Below are experts of layer 8 (counted from 0) of a mixture-of-experts language model. Rows are named router (the router's row for the expert), gate (a neuron's input weights, with its number), up (a neuron's input weights, with its number), down (a neuron's output weights, with its number) and show model dimensions 0-191. Each number is 128 + 24 x the weight over its row's rms, rounded and kept within 0 to 255. Numbers have three digits each.
After each expert's rows: "comes before" lists some tokens at least twice as common just after its tokens as in all text. This comes from a sample of Wikipedia text that the model never trained on. Tokens count by the router's weight.

# expert 26
router:108094111180120167116147135154133098135153111123148142119124139108130116128095104140127125120124149110088115121103122139107121160098115126158127122113102154111147093100145112084155109120113112164098112132122095092091128138092107167113123143130112172099149092118139118156116112100118101145127102102121105135160167096101145118114139148089097107114102160137118116137147136140175139172199133097131139141138138147128150125128130139150147116165146101182089167142102174141168100090081113100170093156147109108120163144108157145163116163101112144114124134144117160095125127085121174169
gate0:132099130109137130129136080124081136154144068109132100112098139115138139153144125123143130154152142135180095138101142152130090162142123173174093138166135121137141127140142148109143126136138163152142164103132096127109113130112131158112112072132079155095134112109145106131072092142117107178129126139139137165159096103112098107141147185109150163134122136179127134115129137115144153140144166120145118173135134097085107136080115131128113142165118112111149148139111100151164104086089142120153095130162146144129122112149130136161131129096144134151106144134118159081188126112151139166
up0:127149136135120130131112171130185119103107188148109149141146113143115111102107133139101136098101104117075158121154115104142165107129148080072156118097115118117116131117122113135116140118112101109113107154136146117152138123133135088138159166129171103164124142132110159127173162101121140076143141113116124089095179150134151148121104070150110096135125121091128117142121124149115105114111079138118145081110122148170148118169133125143135119118132127143104098127146161109079153170149113117110166133087103119121135150112134128084119124157111136112163112118152085182088138140120113075
down0:113137137134136101160126136129161161160158139149089143125131129161129086123124136147130133046165155124111154120132115144135083091142135115134116133142119071110125182114126120137098116157155156100147115101166139138104111109174147099141116139148099109123138148147135115153114097112123122178123166107118166154151141167093128139152154096155120149140152099098128103169101146078130156165119188105156144131095127119140113119129122157134132135169138161127156117135142118087163156096143156126126156139137130126093109125135080174108083093119131118148127163138109092146152132141129105083
comes before: "1", "2", "3", "4", "5", "6"

# expert 41
router:135106079152170107112127146128071158145162132101132149113125146106122124131148092128182151139140126106100100144130150131109133126150105149150081111133129092167088109117130156165116130132112162115139169115118155085134081139092173142084121139135118143131123134111138150150115119151145119156145089134111135087157065145129176147137125176134179163113122142141153102153114157113143153112103137081149099097134156148118119157161096100132101140142103120130154140099101100086120110137074139126147083149141150164126149147129119142118094145152120130166114108111145135107115153161156100150
gate0:166102128164143108142100171134072130100151092098095117159152149146138104167099114149164114144134150138126098136129126116131087099105102147140117112083112107167141140142112116112121114133096131096116113133129211132158117163154123134133181126126140111154119181155106107124137120100129131121113154149107118100104073123154130144189091117133144132144135118121130140162193122126121166134128111103101159153116121123162123130120121096129159149124134158123138114078138135099086079145075089116155120143111133156108127109089123109124095106132111161110152115130156106129135145121171143153
up0:148095120166140111135098175115094123092148113089100102151145144133141128176102100134172092150146147135118107122105134116137089095108115141135107115109121113165140147137114115108131120131084144098106104134115221134144109158133113133145169142132139107156121172138101126109130131098142133122110164135116112093104079128162136153174095117133135132149135121105130138172191125134124150136127116105105152153124125123154126141116136105133152154107124165092143111078127146112067084158084091116160106151116127159105128097088138108123108102132105168102158124131146106123138137140173144148
down0:179129149096137146138089078101165106163146144122100102134189176193118130184159154092126137110157147094122116098123118131112146137115108133137141098158167136135119120122127120141128117134119124115132144098121102141132157145143097129077087101146129110064079101132138133149128121104123131118106152133119118128137102130114094123144112117144158180122112145137135173116058106117138118153102113149118106108140163138105106127070164165107107097131095107112145127149122140137147144120162170150165107139146102110127126104128150145099082163108137131101134107092149115112149123120154130157
comes before: " ", "\n", " \"", " —", " +", " −"

# expert 3
router:118148120128125164126102132140132091167110160136149086118134168159110142128084154089110122085160103209124129135146109164126121164140107137148123134141160143150139090146113120131075116141080131122106152124089121107164116122120109140158135133116183099105104115112116150139154125119174099135150110120162128138165074157117103150122086138134115118123143145172151131102109106115159125144099118105128120113168143135116110142114154135104132106126130153107185176122106116161136156102157137150184131150144079145128086112164112147146143128127105087135142126114117149110170131130109086111
gate0:079151125145117136158113142097110119128113101135120113126152118151163115155118137107126110148138165157102132093136130108139158155133119125099112122143159115151099115183128134168106140137092109105158152145151142155121124074118118099127107133149173149135147166108132100131098158144147127111189144112120136113109134109110131145132109186160124082150092131133117090138131109083114109130131130127073120128140118139103120150114116167149123161164075152120166107157122096146155119123111112128105158085136124164108126131127128136135136131091105151120178107140144102162120185102196106194
up0:180116144116131121124128102171155133143141171127139139145121140095099140117149122133133125108114097100166127150118128129118088099119134154142138139111101139102164139058122119084162126123163143142090101118122115095137126185143132160123152121115097118132123094156132154123152096120126134148075123155127122135147101147141111120142145085101118164106166124138138155138121141177149144128126141138175132141104127112151142089125137087104120105118189098131089160105138152108112125133145131129165125172121142091158126111138117130113121118141143092132084159128102171103139067171067141065
down0:144118127139114136111137112157125133162144133164062129135099129157101127155136130123117138132115143116136144092098130118125154108126152055127158108097128105096077141149128151145147102128141087154150143149108125098142162129099143143098107143148153117157100172156138112150163102152113078107120129140141139171090166115153189188129171101119154124112126181137129141139086110152150136145140143114092117121141125140111130173148112108149120115135116124154168129137079174080151102140107121150120137173145128157107092122160110126157142117098111097130135130102148129153161149161111167125
comes before: " the", " ", " a", " his", " which", " New"

# expert 8
router:095156167109118138108136123133142121118143122111120117113140116163125066124077110130111154134121143113110132132116157133136141138164121102104106162127118171112093139172154139097128121115131142154119164136146083138146146097144102117109099101085133089108113109127145117103158151078136144119114138107136104170100104103092177135135127135128117101114163063097150136157119161117127083133162162161121112091133111092155107091150146190138148091130112115162106086111108136126127136135152127114128096129105120159088101112096166103157146113153110158169119095138179116082119106116118128109
gate0:094132111131079107129137066118108156102100141137127081082144129176094121181113126162093174170140135103121147083082131103138118146130155110155098134112168126095144109097127127153125125101106128112139109133133145139077145100134139122099116121133116121099106148162141084144079116099097133117134109107164125134109118116151154132106111089124171125128145116131149107131164113125049093123143128103149141130123081159138113114120132155160139113134143147161149127143139057148120130145145135158057138125140106126125151121095125131137151123097109142115100143122128114112110131103138115079
up0:137152106118112109132126100126128175080116150112106103085139131158076119135101119161100172184132138127112131098100125116131116144135128089148106115090160130097134101106133114149160113124110118095148103138138185153080148091130125135084136133108122124149096112146138093143077123118136137143103139111136152125110112138137147109104139091111173114125135086132142102118120126136039122124137100112154128114121105184154136093113134130151140097128148139149148126125142045122091163130154129147075109145151114110120133111106112121148120132109108126102076165115100131126125124093111123086
down0:084125165128127140065123114160116129116064129100088137164135095141133128138105084149141163132131123078133143107104117113118141127119148097149126113109104129151132081119173121138119130148136137135112125123132124141118102154139107111153130143111144069098123097126135084145138147058131115141114120085109147165138135127127110121114151075150129111098096123130147166140141130164097114120159159160133120139101165109139136150161096131097091136117127154091158082167088146126151121159098104129119152068108109139153144110091174143146162116141161120142145128111141139099173162132127147154
comes before: " of", "s", "ing", " to", "ed", " in"

# expert 16
router:096108146124119131101131153166119148116146086146113111106142148128098138164109114123166132058171124110105149092094138144129148155124147118127086107149124111116145111111097140175159105089124177142155121151137122107140090106096158139135133121116161150145122083081117133113121167121112118174078142105140142106156111149089174123122151154139206139117118090131126132160104126135105153103096127145154149116136147130105107107162107129146111113111122151124087122100101135113101158128156149160128098103134104126127145147102101141148134114157116093140119110092144178120143144165163092164
gate0:137120139118102167124085105161121096119101095116111159135141189113081117094109135132123159121114123180122168069142131129161152164147123136150168158118129104122133127099123091133111150163074100126128094124094133123134122127151168161090101148195122134121105109084154171139127146114147139126131121107126113109091159107143128114107101134080108107148069161142140151159116103135141120171120097092125117118106096142134117096084122137113157109157098147136127144135118144115125123130138155160093100121109145145119153140148113129107085118084137112140152128127177098125104116093140100105
up0:128122130113109149120081097151137105119114081120115146138141190103089108100092127121119164123118115190125172061126142146151135162161138135155174157129118108108137128106117081133098146155083103125125107119097136139137120131153166158096114132178107136132113108082141163128129144104144140125129128096139097111082158094144130117099109121084106105153060170129134155157134110131138123164111101103128114117101108147131127096090129148110150100160100141141109150137111157119140128137160158156108101114115167143116151146145112122109090113089122105133157123140168097126109110099140103113
down0:178129138139130145158117148130135064165125170098158140123141097113159154151114147137116105152145167108118139115143129140102119129111167099115111118141151116143132108091173125132140107104158138123151133144121104127084157123128128130144118160152156138084108170124133113095176120099179151154136083120159147092120119131107149105172144128105134134089117120135148125148146123170135142149102125138122103123107139140165074119112114136196108161116137175123135134152087166107178123118099156120129124133141093123175115129146162099126150097100114116098098125076152149101090109154168114141
comes before: "\n", " ", " The", " \"", " He", " –"

# expert 31
router:106101104106102072109115124140131132124177116167181159115140139123143136111118129136121148100147104089135110076130124149075129166129103137141088141080134147081112141107091097138172126139154097161143156142140157132104146115145105104139143109135154129134146151118131152106062075099116120138095108134149132093127145147146111148124141117112168104165158098144135151110139141116113178134147162148132143160127157182132099110131152070141170162104124145149084107098143129143118128154137132107127111172153102135125115147126118124135119103132184091160161129125105101139116133158130121116
gate0:167137134136093126095137113108133125125130122139144165123170110106112073201133127147124109123133129086147120111148150128139124137134150091120111141113142144162157124137140149098120125130112146186149147125122085119120145121108131169133146128138119088148121135101133116148096126110160134167139109101120109081137131167122111144114082168145165106130177153137157103157064165118129146133163110147103123154168184149123149122131079133141186136115115102123115165108156135067112162148143125155152088126138140107128116129118148170130119102148150135143142147146104121155113115196096140139
up0:165134127133094124122124117108139113123123123138130164136147145118127077192114127161115123126137133099159120119150164151140136167123151106123115133108140136167170118135134132085137150130132160166142150145133103125118149129099124149139175114116145102165130128118132133153101116103154118176138124111129131068143120157129112133124105158159171082123149156136142091185080158106155144134143135156109119171166163148113136120136101146142201144136095116124104153118174150070109162145117124159143093121141133112113105095128162185125097106140137137134150152123084116153100107184114141132
down0:147147134081119119134103160145148117143163139135143112139050127116128113145129104118117109135115076110147134116113132118106120147110125119148167166128133124172111136116137143124127192108161142101142093127132182128105111144109136120147121114109143112178153130118127173118126127149122112161101153113123108162117117159111106103103142114160104095132110095128086116135121144049097107097085138166125134160138131153114120122134129136137129183140137115181144070137087130100125113123094134167147116156120122111120111116146204100129151082119119157135101136143102099155087132135122126165
comes before: ",", " |", " (", "'", "i", ";"

# expert 14
router:152131136095151095167103118126083137104164166137156118109120104182150111087131106129108143088152125144110144098169126091125073146159115115138110171130158101093130128129112124095149142126084143145143123163133132104152117124130139153131129088175156161137165143156133153154101090152118165155151132160159150108137086124110147116135108118120145149151137099132105089147166153092143165138125153145159111098163112108131093108131089094126131112157161101146131135080146071105139119123124084112127149138122141114157114087125112160128146133111152139177147141106111115135174135133151097107
gate0:135133112096122113138115114106126107128112129139082146125108123133106112101067108109074159123131120153131185148136143128148145127100141102148156128126105086159139121175103123150137143150086146101088090123121141120111142152123132092107093106142115106187108125099118127119130110144140150130135101082125168109138150121167093112107090116121115099173145104124133092186132135101129085109125135116119130096132098116094147158129148116129130063165098138115142114132104123139130136137124136123105117159152147167063110087150147141126124139124127085134119111162138094160184134067157122109
up0:120120142158136157109141141143129159134136126119175112132141134124155141156180157146186105131116132103119077110115099119118110135157120167110100127130153180100125131079146135101109108109174106151172163124132114118149105105133127158154160148113151152068135134170138130131128147104110105116121153179122083132123102141098162151144162132131135158085119156128100174071129118155135169151135097146134133158124159144160111098130117141128131184101156109141114140131157137110126125125133108128136129095119111094191142172114122122138121111139138163125146151093117151119079116178092127130
down0:113154134120131192175094115109132170150116117158137104129132106141092117097122133119137136143148097117126102116128142171143090144121161131125120111148130090109131129147109139111130169143113149148135149118134098123115121140103156134138118103103133128121142129129156144151106107174117137112143149163139170126133137123066118170165103149136128138114141106142141116122137146065109189177126182101141141161148144155081134115130083134103087100146121156115131145089108096092134160185154096123164135124127131173122106122152147146096105116138112190144125077083164103121113137147155112120
comes before: " the", " a", " to", " in", " by", " as"

# expert 15
router:128116115140143115169140126095132104133117125147104160116077091122117153133152142103162134135171087121115142127166150090157089120129127102154126109077126119135142168145124074133140100169145105180102144103107153157140142120114120116093123147193118140143126166113166126151106141123092143101136169195115108107145156112143114131110114130150126164180130099171134131115146090137079142134118141090107133137135098141090156151115053124114098158118101127097118119147141135156113148127112121129100134123113142104116123119134140146154074140105122120111124186156146153111133153127109112146
gate0:164161179165145121151129120136131122138092129127134151121120076109117157169116135140136129187156138133092153109158120131122110126127148090128147168094115131139106105123116099155131161154140113086133120128145202169137124161135149136094133143134135115116146161131182156164116132136109163122139137132156106100140118119123117137098154080153145145091120123155150110072152090133121148140112146169148152151120143115124127165094132106118067139148143144175112105177070123102146141129119142131136152129078167148151118114141109126133155146112081159147104162131165107117120115162123131147
up0:126120142164100074127167115154141133096115151149099112136105107116120112147106130142140119149129147134094131118134078066118140128115121130136134149090128113146139135158088099163153132179147109087147106160098190148145098163185150137082152147127147111115104155093146124152114121122090148129138119149152127104119156182122136110150174121172144104132153144139135154113154075131142139100089125179162149176137140137123130142107117108098089132119168148165095150136089119132132117109109131112125162108101161131137125153125133121110165124106139141138081128144115113125157121165152092107
down0:100110098133111152166079137195108102124129158128160109146073134106125137122111132095094152123168145140132125133104142155086142110174110146124149155136149145115129137123145095109075121107139166135095139129168109102135140129122125126142120095141073165087140136126058145162122140136122130132130156102125080123096129125110130136061138091103089153109126161152120111101117073152110100120125101110135169167164090141101143139124124108107117147136113115159117125113108132100119127185121131135116181134106138122156108117130167101142132115109110153116124119133129106136124153098072131109
comes before: " |", ")", "N", "S", "E", "W"

# expert 46
router:157110149066178138162083074096124114143154145134122151131142103128179121159123119157119113151126145089147140114149144098159124098136099105161135110136113090132130155155158103118132168100137120106115142097148190145140138147163123160111121104121083091125148122113148109120121121099136155109111104131138155138127100111105078115103163101141109175104141130114105124151103106134129118115135092125122119110110080128121111120114101116173106074180110136150156130103135126102112160115168121113139115098139150154130167079179141100111134124122098110140095150140170105122100109146142159109
gate0:104108133109114146095152107118116172147116096164132120170137137107144162117142171146159131124135123140157130177104143100171110153167173135114163129111151105156117147109121087107111124174138109104119125103147140153087124150108147121140151141143118127068127123089117137097137125142138156127159145125130137165106111121132119118089161133083169140153162144131109125128119139164123114098131100094129129153109124138120118124190127135129068106049181148121122186089126124155150137126153141090146155142127140130116123155135123121171082144100131151075093141118147145156142127128152152129
up0:107118132121136115086151126102118145158109145159139145124139146121129122131139109166145130106136157160094134143113149140155129125159169143113126154113157105137114129119129080116122164144150121125131125101136163131129126147096092176111149139165142090083149102087125135111149105146132185094141143058155168176128090084133147119126176124124099138156119192152142160133148131148125139115112146104135137125122147136112144154132101159116102113095157146094141130113111122108119114119118118122116152131122125109168098168118136144132114139077189127112103134117158141118186121119224112117
down0:123171142141131121115113127117144199104121137109166109150123184108115150128107137156132133134114091124134117108143115112101097158120135125127125140111127125113120159156108095139127107153166110117098105102107114113135165131115117098121072124119162129093124089070093199138131128154120137117123140062120105140118095124126133100115137140135168133112114157134138132082121188150104156141147193162125110133153133105149125100125128120131125129079144088144169099121167128133123069180097145145136104161140127145146142112112135134176146161126123160093150128128148109155152110137157137103
comes before: ":", " of", "==", " ==", " by", " to"

# expert 23
router:167134105107117129132134148142104124141109117158139145105115122094115124108062083156143174129100090104117130123140138124109098126128151155134077127133114087150113122093157119116143144178184123144095141145137148085074115158139137121130138155135124133119157118111100152124131139115084174130145163131114123131138117127099126129098110127117104119145080087156136128147112091111101120145104104136113153140119125128145128156126123096087132114112152136106105098151059110156121104141123130139112130130133132050131069121133112170147085144152114112127145083099143108145186128078123082121
gate0:127162151159119121126155143128142145136098154106119122124158137123142166152157107158165128128147133120147127119153136133123155185143130146122147162182095123110118133109128128116125181124156139127105094139091144149141140149111107171141075113182137128123151149103131156136140139136115142115166130156123145121164174132119140144203134104160129183144059096129105124132132157120125097155094127074152098118117136119105144165131110098132115141153137123102101100150104126138120116079197094185131144120117139108135102104129122098119166105137141126159089152107140104114107106143105158125
up0:135105108092153149121113099131116112124167116151142138148091153141121115101093152104103128126104104142125146144116114106127112086100151095129113108085172118145132121161120138128130067121110114129143153113172120099136132109151134094130175146089118116143121118171122103127110141128155102131081125115142116140092080126156092122081122143088124052099216163137147134125116099133130158112154114163114150141146124146165122109113149168134147121117124124148168157122160124095134132179070151086119123135119124151115153153151133139122090145131119134094160124150132151139151150108167112134
down0:140159151131114085159127122093115132101129125098120148141136133144146125122156126145104112137150124132110127146124153132147129088118094080118112080120098103116141105167150150162145108118113122133155156107107125152123080140127127128104097131082117106153129164109088090167121126126094125122158109148183127130159134092143143172117089112093125142136136149106157106113124131121153161125076132126155124109092156112090143155134142099096126098140157073133178143109188127128108132088111089152160125110096134100139129145106103144192118118148122145121170101121117159128133059155160143113
comes before: " |", ",", ")", ".", "–", "′"

# expert 5
router:188160102123117132131098105177099129160159179133123115117168138169146148124114136097115127116148131147098196129132122153136148157144144151155099136159152098194150108108160120109109125139118107118123113149108119145127093136159126138131143148126135112120129128116107147116153091104179125085136105104112175155145078119086121118153092146135146113128141152153132128134105109121111128127116097129104121072145116116142108130110120136088105139080158147111121117141155138166090154107156109141183164100140099119143078140121135150080144122143116097176121112075129136137154145131136136092
gate0:102124081128132104151111114140117132126152125130130119109175083144126122135109137129108111124128140153103094132120115127131164134110145184134054126136153109122115118135137154117098092132160127137138171178130128124126152136150139129085111162158125116145150144147113157112137119139147078093102111130096117152120116145104126126157131125136146120109130083146117156128097111136096112093151115145183156154140128160108133161115132129098163162139116129122124132116120120089075109106141131091119130117061068107117084151181085177093107125129103169187135137113101101134142169124106089132
up0:155131123150130147115156122128129116093113146100146108118195146134209149136159109142139107105103166108135126128124119155142069119187142126120130120130113174126088168149136146147131129143118161104104159130123125148111181112093104113144122119117131127133110123168142133160173128116129117137154083108134139134108145119096109111165142107135130144132137119162138127156147114121152113084157105110124116126141134105138107121096105123140129059148175167110122115164092123093159128148156090153124121139173111094123146111126143132149138090117101153079121103077129181121106142087124103096
down0:100082098116151116120125156116144099138078122145111150135089107137116068143140145100126155148130112142100113138139139116176117121090106109135102132140123081129119103094110119134095095128115135111183109141146097110153109157148132137128143157111081101097136166099138108114105138142106125109154142173097115100145120138163126139119116133135117089100127156153127168148106098138094093091167139138120113133127149127109106145192180133121117140147080121139111122128130066097113117149121111117120116113172097132138142102137082154073139095094135150117119157126091111092168103147144090127
comes before: " the", " a", " in", " by", " on", " as"

# expert 34
router:149113137164108091119134125156154122122170123147149145130112136111106129139122140094150129109139101107116094152126086127105127169171111161133100127085155145108165159078089149138184121152167102149171160150113104143101125137149127128150130086135177163122128184138128128110052103123128111134122121130146123123109150167103085107142113138128147097116134145174133144132141111144143190093143143169106147155136128154140138095103126107114174140124134108109104145108140136093125091179125096115124150171163121114137146125124086144120093129134140099134162117109086149138131156119126105104
gate0:130100113156114167158150096117158129155115122159141163108099129130139184151068106134094122099136126077119160141147154097092130137136132129146101155127110127133087137101113126133191123151146143153103084155133152147171073107154113069134118118134118131110139173149128121112140154116160116108128108115159108110137126158138142138120103124106127117114128107204144135116131120120147104104082176116132108156130114126119134105128088155174142137076130108125109093120072104116109141105121139126126166134109120085155141116130165172185130106115121121138144153126109156104117109112113152124
up0:125109110145115156142137098126162139135117109149162173112096132128121183148081118128083122090140132088126156141145151095094140126145138135161104158122135140147111148101108116135177130149133133157095096170127149154167078108147122078140110109133126144119127172146127104116136154124164099100132104116162112107144124147144136141121104101110136129119123098208146126118131125131151108100069170127132098145141113131122139096118085163195156144087126126130133098103069109132109136112142126129114156145103132088149141123142169167176128110114118128130142150138107165113103097125107159115
down0:160112163126129094102185135109144143116120117135117135124117144164120134156115133119140123123165137089126108132124200121156123123134110152098119112099118124139103171132116176090145167106137158131089089136088119109143129135123124126123130105130106088121158123135150144175133139126130148166146114089147138144148145118149134103129133116113165142163153055127169129177138154136117114153117170099133188158131151115121099121145159148114145102097160130134151112125111079106091119090091100102156157085174154140132092104103099166126168140150131119154124099128075111130141117113141141135
comes before: " |", ",", " (", ";", "'", " /"

# expert 10
router:186094104132149142134095138098111113165121141110079152137126125102113116112162120163158151138121163095130115123150136101146144103112122138138173164131108081116112134168146145141098144151100090145115147092121122123112092122121098127086117142116116147148116153154124083129125108099154129171140083134119095132106081123129091140160165163145132145084111150120149147163104094083119133151098132104129128136117122153128153166139102108131126135112104086121153191136091077104129102162129133123143118107131142147123161095158162115121077140130101168122095140118157133143117167104177151132
gate0:096114107133099080172111102100119169116161087095117124106114134142129107129136172139107156122146141112108151155151097133126107175094114157071145178127143085149148152158123098119107172122118132119118170113154115154142130134126131166136115138105192165149173104117142156129127139162158095132123119122137145076103139106103111132166113131149152118120168088129115118148150144075152172121105119161159104133151128127097118162123148152135144118156164159124113121094180136154115134148152179116115123100151140102142130104110129115167106150109140143136140172110129144107130144108113163129
up0:087114109139096089177116101095156176118176103099119118120116121145132100139136160136126142112136137102109174173147101131127113179092119148082136181136133088158134139143121107126110175125116124125127188121151112141146117117121127161130135136109176162134166103117147153129127133160157092140134107115136151075102147109111104123170111129162140107103167068132115133147140146080166155102118120152140088128162129134080121145111134172133139112149156146145101125100167132140115138158145185116121140109151152110127129108113116103152113150112128134143125174106142140095121150113121159141
down0:126122171125108127092141139115095160168157136118144136107118121139133139123101111157161132093125126112113140078196112113136091128115154154126155127174118122179147136131123162106137120146102157120100120166115137121140143073114113132094129091135093119168143062083108130093106123101088108112132137073147146104113116132114130129165150123126108120124120087108145137124165097138158115098184138140139101145076169091088126142164138152158106132189125172175138116148113141132128111134120177128119118170122112126146134085118147117138137116119107137135136145136146146157095115140135155146
comes before: " ", "|", " Party", "---|---|---|---|", " Total", " \""

# expert 47
router:101100153143129174137144153159148140099146148111174139119137159126099105128137120109107091169147136112155113128124122108118131132130091099162139160128107165113152092147123128104111115131119104126130107169127108093120146148075122164156109147124085142079108161140157119165147142147145093115122090153123145125096145101112161115155139133126108145121138157117106098115165127167124146120179129086114107127159121151121139092125123128169149118162121115151160144160161160120173063102070125154152097117145118140140139083105115120139175120099125111103142143169103155112135101118150171170
gate0:094122127117138197206126138153108138096097122120155154179129107102120143139091138123118122095112143131120094130133138119071142118120122134109106142121143131110156135140106150141114166119167100132141162126128121157122163128130136079107139126152098121121106094134133124135107187130129138158133132059114159113118126151110141122100128158107134089104156151140120119074134070149103162114194099143107130124114136131097125141153110179136096146142112172158132134107153077121111122108131172137131121148118151114115146143126103127132132165143130126130139154128061096140157123127078139109
up0:148126121153127088050152140125150114142149109138096130075127130141149115142154157130144156140132093121103155138112096132163112145158140109128139090150106150158133095117147130142155107110100181124113108120094170116139099119160135181156110139114154143120167162127114117103136052133133101126087100162134094142130125120127099100198132100167139132148107111109124131141117164100152104133109142137165120149167132128131111129122171092109136127121164080110085110124101146128129150163121102130135123131146093121143105128106170124162143123132126127118130127115195163111102113158162140142
down0:128142122100122084139184108125122142090119180111115109139130129160131091135156129124107142127136145092107184130127153120125150161111122082132112158138141163143111111111136181123162142129118181121125118143145100129118115148132055092123145138143139184105101144165104123153142101108100152132110124128102063131097108172151147125126126118127085096117154136123101141138128100137117140156121111128123135123132114118144101138146172128136110132150108128125109144112117103114109100147134167118106152151148079112161126101098142097120145141177158150083153082104142121160109073099091093165
comes before: "1", "2", "3", "4", "5", "6"

# expert 42
router:118165084155163144100122138160141097158123123099162105118160152169081159144100091125121116139145090149094132128130161171093139152109131118166112112148134137124145091106124185151119120100087140093113144113100112129127085193154115141152147143128157096133160108127129159118132134129109090187155150106155127120126110148100151072148078115151126113119149149146140171111104079139163115087128112163122119099097139118168118150146137136118141186109131136096124155160127140138113161159108156119144126122135108139110130136107127114180120116127125107110129157134130138132160125168122104138
gate0:121161105121155131168124097175078110119153152150158113140107133113094109129122144136121154098118126116118130150121162150094094110163138132127141151132146122110107117108140123132148140140115141141103125133138072126083141126173123083139133154155150116124124075163183157143092156126077092130131140125143136077148164139100123102111127165139124098124130158138114142160113137135139134178147119119146134100097150134158124097138109114087127141129169164107119119099153128140084134097110116167081083160127126144115158163150095158131065151092092156152135130145127091092159127095136112119
up0:137152101124174132197091125170087107138149142160163111153123134132106108117131110121120135145150111160136142136102127144083077091151133127142124153119135141123108098107123122142119137099138164150096161134112073123104113134154122140133123150182132132120094098136163154135105116125063121144157162137171131087169131137117094084123140154116101100135140156122126137151138153108109128150150145119149111123118151135112135105130093129133088122135162144090135137149151094183076139112118141150086091165120129130094161130138088132143102144062093161152144127151152087114137122115150116137
down0:148147137167164133110103154148131162105155119170110119179112144136073131124140119130136073145149129102105122124130185127142094129082122173109162113135095099109153169153139129129138167151101154096092100145109118092081095166131124177119153130132115123138110121100083162130193114115148150149166147144063149163118080103154121151119144129135115111144137117171159139126128114144103105158141107100103144125134118079106155160134155122142121145130080124125100097153143126135122107112138154106138128124113152121150124099158132155141153133153128157129120095093122110117148156139113109111
comes before: " the", " a", " be", " his", " an", " their"

# expert 7
router:105102139120136135129139131156151136088187131146148143120133159120098114144124138105125096144113143111108135109151114101143106139113105110145152129094136165101158088099095125100154136125116099121159101177124167083109147096106137171159147114128131158107117158156172135160146145151103093140129103172142123103103147104127155122150145110108099116119147155081129097103166114151169177122160115103141100115147108149157139105142122145123176134147146095152113187133142156132173077117079101148148113136174130129113167105081134119140154127101119105139151128130132145106129093109153146171
gate0:119124151106118124158100144147143154163153106151111060165130142170125097156115123118118114156120165140104139093160149137146107102158121115118150112109150122124141088094123100145065137114123121122125079148147115090073181132150122133162119158115126131143138091154134123125131152094123158082110132130102118105150087073117162153130149122119103141111118116074127137153133131171139073107165119121131159126128092134105105093127114104111153112136109166142123129158152139107107100114157113131171106139115160153109161096071124112136167123160113156135132114092153092136108114135147124156
up0:120159134158133131147155152134111144158137202117147169129113103052086115113125124193133116131138108110145146203135104142132126118102099121137117149125140099080135119090156124133148164138093139147117135167109162139140133127129120148090145117144115105136146154145143134124127113127117148128145168112130099123181145151134089147137116084155114140093151134152141128149148106109147190095155128138118137104110121143134117100112102127142090150130147121137113145100101202127118196109112103151127159126116129067109134125133150158107118142144133108134132153130145135139099130121163123177
down0:115184106110134104126121132115136131127147118135142139084071112120148184143148125116108153086133124141124128145140127157098127172187147153131136146130155102134115186148102134147151123160137176119146117096113170089092121133164138134152113136152147136157116119127132120135104152183141165134146150131164114085107083143106118126127104126145134106110133139118118119148096162136107123100085162208140133138116142116128100106089110129114123156134117132132122078109159108140159148135151173136141097172124090123110102164137105148120142150089152163168113096118104126127151115112120074126
comes before: "1", "2", "3", "4", "5", "6"

# expert 24
router:111118182115099157105151145115098114128160094126138146142112117122150129115119128129113135118125092114149116146115109081111129115104139138131139154093164136129147109124131146130124143182151079164173101110095127125154182130141174119130111162141103146117139156140130106113151099154125123143111116170115187149091155123110131052115138089154129096134110158091101104083159105125096138141143089088114121127150115099113134086157094144107093129113180132146139184108145087104112139141124135162141163127135129120124143128146151132135150147139143164120107165145093154147173171145114128149
gate0:153140118100132121139114120096159108107168121098118134137098099114153150148157140102133093142142073119116168109124130123138136096127167096144117148122119111094156114119206134140134165109148125120099118109143133171157159106108117095149140103110148149120130138142137126129154165139168142129140121162151114108109130103101137084121147101191171138087144106102121143107182131128135097145137121121136119130113083161104163104113132133085133168086087112137127098113136114128143126145136076153164137135162144131162135098150140120184139151160084120074112093124085138112134110149147127114
up0:109105141169102104093125143109139154109088098114148118098080113134103136142098093115107150114084161110100138096108116137121109135127104151122116118119150142121111131141104103160161142100128138136119103136139136156109167094109134134133083085142118157162075118147123103131081131151172094147083118122134137139170124129119081124171143159141104118163112067106104138121105151146121127130140088131138128104152119175143063100135119118101129143115105108109164106106135113147096096112126123126133113130136114099098085125207174127117166125128134114109156147155124129132120137181120103159
down0:152127119149176094127101121154112107110138140178148126150090106132108129161136121136093118140127110163113135160182108124123120143130136180141159127121110115152119163156122119117104115125143138150123119117087135139156178136112085110066129095140126138158138158138141167050149170140137103102103078157137158190157093101110135121160122106149110140133164137104158150165107167128145140137132107157126151120135168051093110154140126133142122125148106116110111121120154110113091146131154145131143125097119113145100174111139119129159145159132110122156094114131127141138099131101166121122
comes before: " |", "1", "0", "3", ";", " medal"